python train.py --n_experts=16 --d_shared_expert=256 --hidden_act="geglu" --moe_layers=[0, 1, 2, 3, 4, 5, 6, 7] --normalize_top_k=false --routed_scale=3.77 --norm_eps=1e-05 --optimizer="muon_variant" --batch_tokens=262144 --max_seq_len=1024 --train_tokens=2328000000 --max_steps=8881
Below are experts of layer 4 (counted from 0) of a mixture-of-experts language model. Rows are named gate (a neuron's input weights, with its number), up (a neuron's input weights, with its number) and show model dimensions 0-127. Each number is 128 + 24 x the weight over its row's rms, rounded and kept within 0 to 255. Numbers have three digits each.
Before each expert's rows: "gets" lists some tokens that make up at least twice as much of what it gets as of all text. This comes from a sample of Wikipedia text that the model never trained on. Tokens count by the router's weight.

# expert 0
gets: " the", " a", " The", " first", "'s", " his"
gate0:103128103054119151105137135094164103136157129120196102148202071129132075099130158122163125145147133098133091150117129124100129071145135109116141157111140124151117125153154119129146122097164132156129138124112113117152113107118152124131110136117111180116160109086089076139113147122127125109141099138119168108157130122139144103155114132123139187122124138121120158148143114137093082135153
up0:162106108052100130142111122117116119121156120140161148160159105125171103122100102095202133091128145151093119132157127131116097147126120123153137115143157157129106106146106134155124103141132126101145145147104146153104131142080178117118146114144115111159131134107156115140123164109126178140156152125102148098128137132171147116107062101142095102124119128138125147126139174128129140122116

# expert 1
gets: ",", " and", " that", " he", " which", "),"
gate0:137120094100133155131148125149115116149125155165072125161089134126081088146148111147098134108091138121131166131117104103123115098110118099154130113125111145126134091125114112125126137147145098127090122130126134145130131145134134102151125178130112155161108154144131103103128114150147135097141061159105119123166137164168133142102165195117135149121107130126106127128101146122083130186121
up0:120136109123125133135170130109148176117121111183098116126156076152128106142146087133083145088116140114125148143106130116118116140127129105153124123112095132132118106135140080133110142155143093105124119125174111147130128144109120138141117141167079089173113121119154149156142137145163127132109093155127139133118106117141125130108139139087121166113082122089175141119101138171110164170107

# expert 15
gets: ":", " to", "\"", ")", " de", " –"
gate0:111113090121155136161142176138098142105111140146130096119140071118079142102115118085107100116149089139109136131145134153121095164122120164107142108105129092146125161116163123116112075154120149137104171142107161089109136131135125107175134126133139144112115125104165158108137099104140131193156114142121120101133095106133155170167120138153154136110121145163112126123113121102137121157153
up0:125125140141117130165169132148126168154122091182132124120108089115088166123151115110124136157161101112112120099124143146124092174135121115147171160154132101141135147106115130143149092134096069149162154149130125110102113142131123127164106159114120093096158159107163133142138117142143164137087128113127134095148092116116150178117099116107157093123174129134135142101139139140117125175148

# expert 6
gets: " in", " of", " for", "ed", " with", "ing"
gate0:170127097108082101107135122183128103124175155129162142118144120167112090128142136128190127093154125107109113173136135103102078144106135155162137133130156117140162094143136124129128131159119127137169145104121140139128104117159150106157107115125117111142081111148117123104116127126178179148134116125121118157127158111117121144093140106139139128129120122167112180077135120116159078129156
up0:155101143120110146153156103151128124150133107097159109094083144143101086123140099116144099138104082117117116185137126098129136131100109131109140188171115147099137167129142116116113143164138122115124167138168117074114140130088145139125095139141124103158125152146150123113133127121133147098092138157110161110126116136132142130071114135118095118118116064166135145120173122140146231150141

# expert 11
gets: " |", "|", "\n", "z", "=", " /"
gate0:097094134150116125141117094154118133132082167171125106094084131120078144110091168079118132111155086123156048136130146136105131127126148120128125167210123089179141146094156130101104157142161167123093104145104101109119108130122124128112139133156106119171155117116133080124109106136097103131127131122187128138138107123079109114116110150122122152133137134169172160176149133149148165113139
up0:132165129197095149108123114120096126123096084108128159192107127139124138136126091102084145158095125116099112125092146143138128144138127166132173133124139138128104112109142127133132162129127130107126121156145132121141163137138108143120133112091116161092145138117130142053128139122149153157109112151140084139137116145109142101156149136116147137128134099095139137132095133130160173136102

# expert 8
gets: " of", " was", " is", " for", " be", " are"
gate0:130098101113092075150118141142122108091142127135136116162138148148120163117133134130133165124143135116128142094128100156161127153153151114119130124095163145121159098146107107139178111116161131145110138091115118103127122118117097133111107126128102075117124154146123167168162150138114153096143114162117188127155106161111151093131133145138163071091140107117141085142109143086093178177147
up0:134145117144153122152122154107126144124119159148127120125146154113145102107125128130125112151146105102146162158132094133111092132111129147108137127131085112135117133102127120142094061129127147148120126113138133109145195144105172170121132080121190122135097132137130123110122087147149190100127153110162109106115176141099145131095115112169157164156144164146082128140111115136124168124160

# expert 7
gets: ".", "-", " \"", "–", " (", "/"
gate0:128081150084111131176089147119126160140138085173156127101145116150082152130137150124123101126125092143096165163106152113083109146114151176155090080124103090124110149118160089112129131149122146137123163129105133100123091124137143145129123143132149103084098122115124173150110108139124156145112116097141135136077130078124153161120147182145156161162152086147131110155134076152146179109161
up0:184151118096110199115138096138137134152156124117132128133135134096110125118176157154145121115127107101082125136096130111145144091102127196180093130113184147129114116107138099201142181161088138112107151118105109177106155116136108127083157117114091127132137133124103148147134140161114128077124170147111115102132117091131125106108171129175154104139133123136086102141154117135146117122158

# expert 12
gets: "\n", "==", " New", " ==", "===", " ==="
gate0:115107186161105132095156154103158088104129094098146146099110154136092149139163134107094180145157126097121165103125149091097120104100128107110126088152109108115117137113144106130144123131110122095098160128111112175182151165148124112146115136149183131146126170122167093138086072123107120104124121128119134184166142124159158139154112100140107117093075165160108109105105149168147161097149
up0:122152080136150126140106129133111136131133132139096104166135098171099150125111137127166098135131142144174136154140118134139125085169113119134160098138147147160113143106170147143101143107092168142132161125136131111127096098141072102137122128094143174142127147144112125147116087107116130106106088171084133151152066094148103126156162158117126150158099133135123095160118137104138140092155

# expert 5
gets: " ", "th", "or", "am", " 0", " United"
gate0:145184094135110167079145130120138120151099144131148104155110115114150122131081112127170127107145087098111155123105141144164148102177135116111121120153114171158094144092142096069152118097164146154156113139107116147139151120169162116136135121079126127113106100122092120133134133153093111148152165119075110134145160088150156146136148103138114109175139158132080129160112120092141163144111
up0:149170148121099151093135092100086123125106149159162159106141124118118109111119148093145124131145084122127144152115091157113092134154108083168145154101135152148119153118155129104127146126150163169148153109142104133082091121117150171114117130071127137116124107139150112157137178141105116122162125177192108134168167075166119103147153133123173127135139125122128134125106114148136081160113

# expert 3
gets: " |", "-", "–", ";", " (", " 1"
gate0:127116124107143143126123121119118108106122127104161109143118124110122109136163126114130070133153145049137098152153175144116132117100133117133116095149120111159109115108108102128146125096094148160134161110130122117170120180124119123128124168158154152119136135157143173134112093120144166105143147095127092123132146108126153154127120142106120145146135058160077139106127134118103109154129
up0:172099079118118135168145093110125093133142111167165104147116073124133156115114139115159143117132140095086121135100133159105144101110127122097164090136120118137144102094111154152140136092141167096151097112097155105116183130134106103161145134121081129113132159136111142141119169158131152159091090129154108114168149140131167147176129121128156100133143148152103162151121153188133112130092

# expert 2
gets: " on", " by", " from", " in", " was", " as"
gate0:120143116148113098111113090138127158143149136110110094133122166123162126099075127149109104118145113092138149144095129076121125136112112162130133150100164146131131119081093100119153102128114119127103091155106099126111154177138147066109115096118127096120164124108117144104112106080145089135179119164161124112144148137126140129143140150068151102134137135074144120132196151119163098092101
up0:112125100135129116105136102134104112116137100130167154173183107150139136111096164145056132123133109093170142171140114102129147130085116108143123164082159145111153121104140096106165115115139142129167131115139119145131144126119111143113154122113149104124114104097114089116101143170117130168136158153122154132114170142147121100121133139069138099123133090148179144137155151116141095123116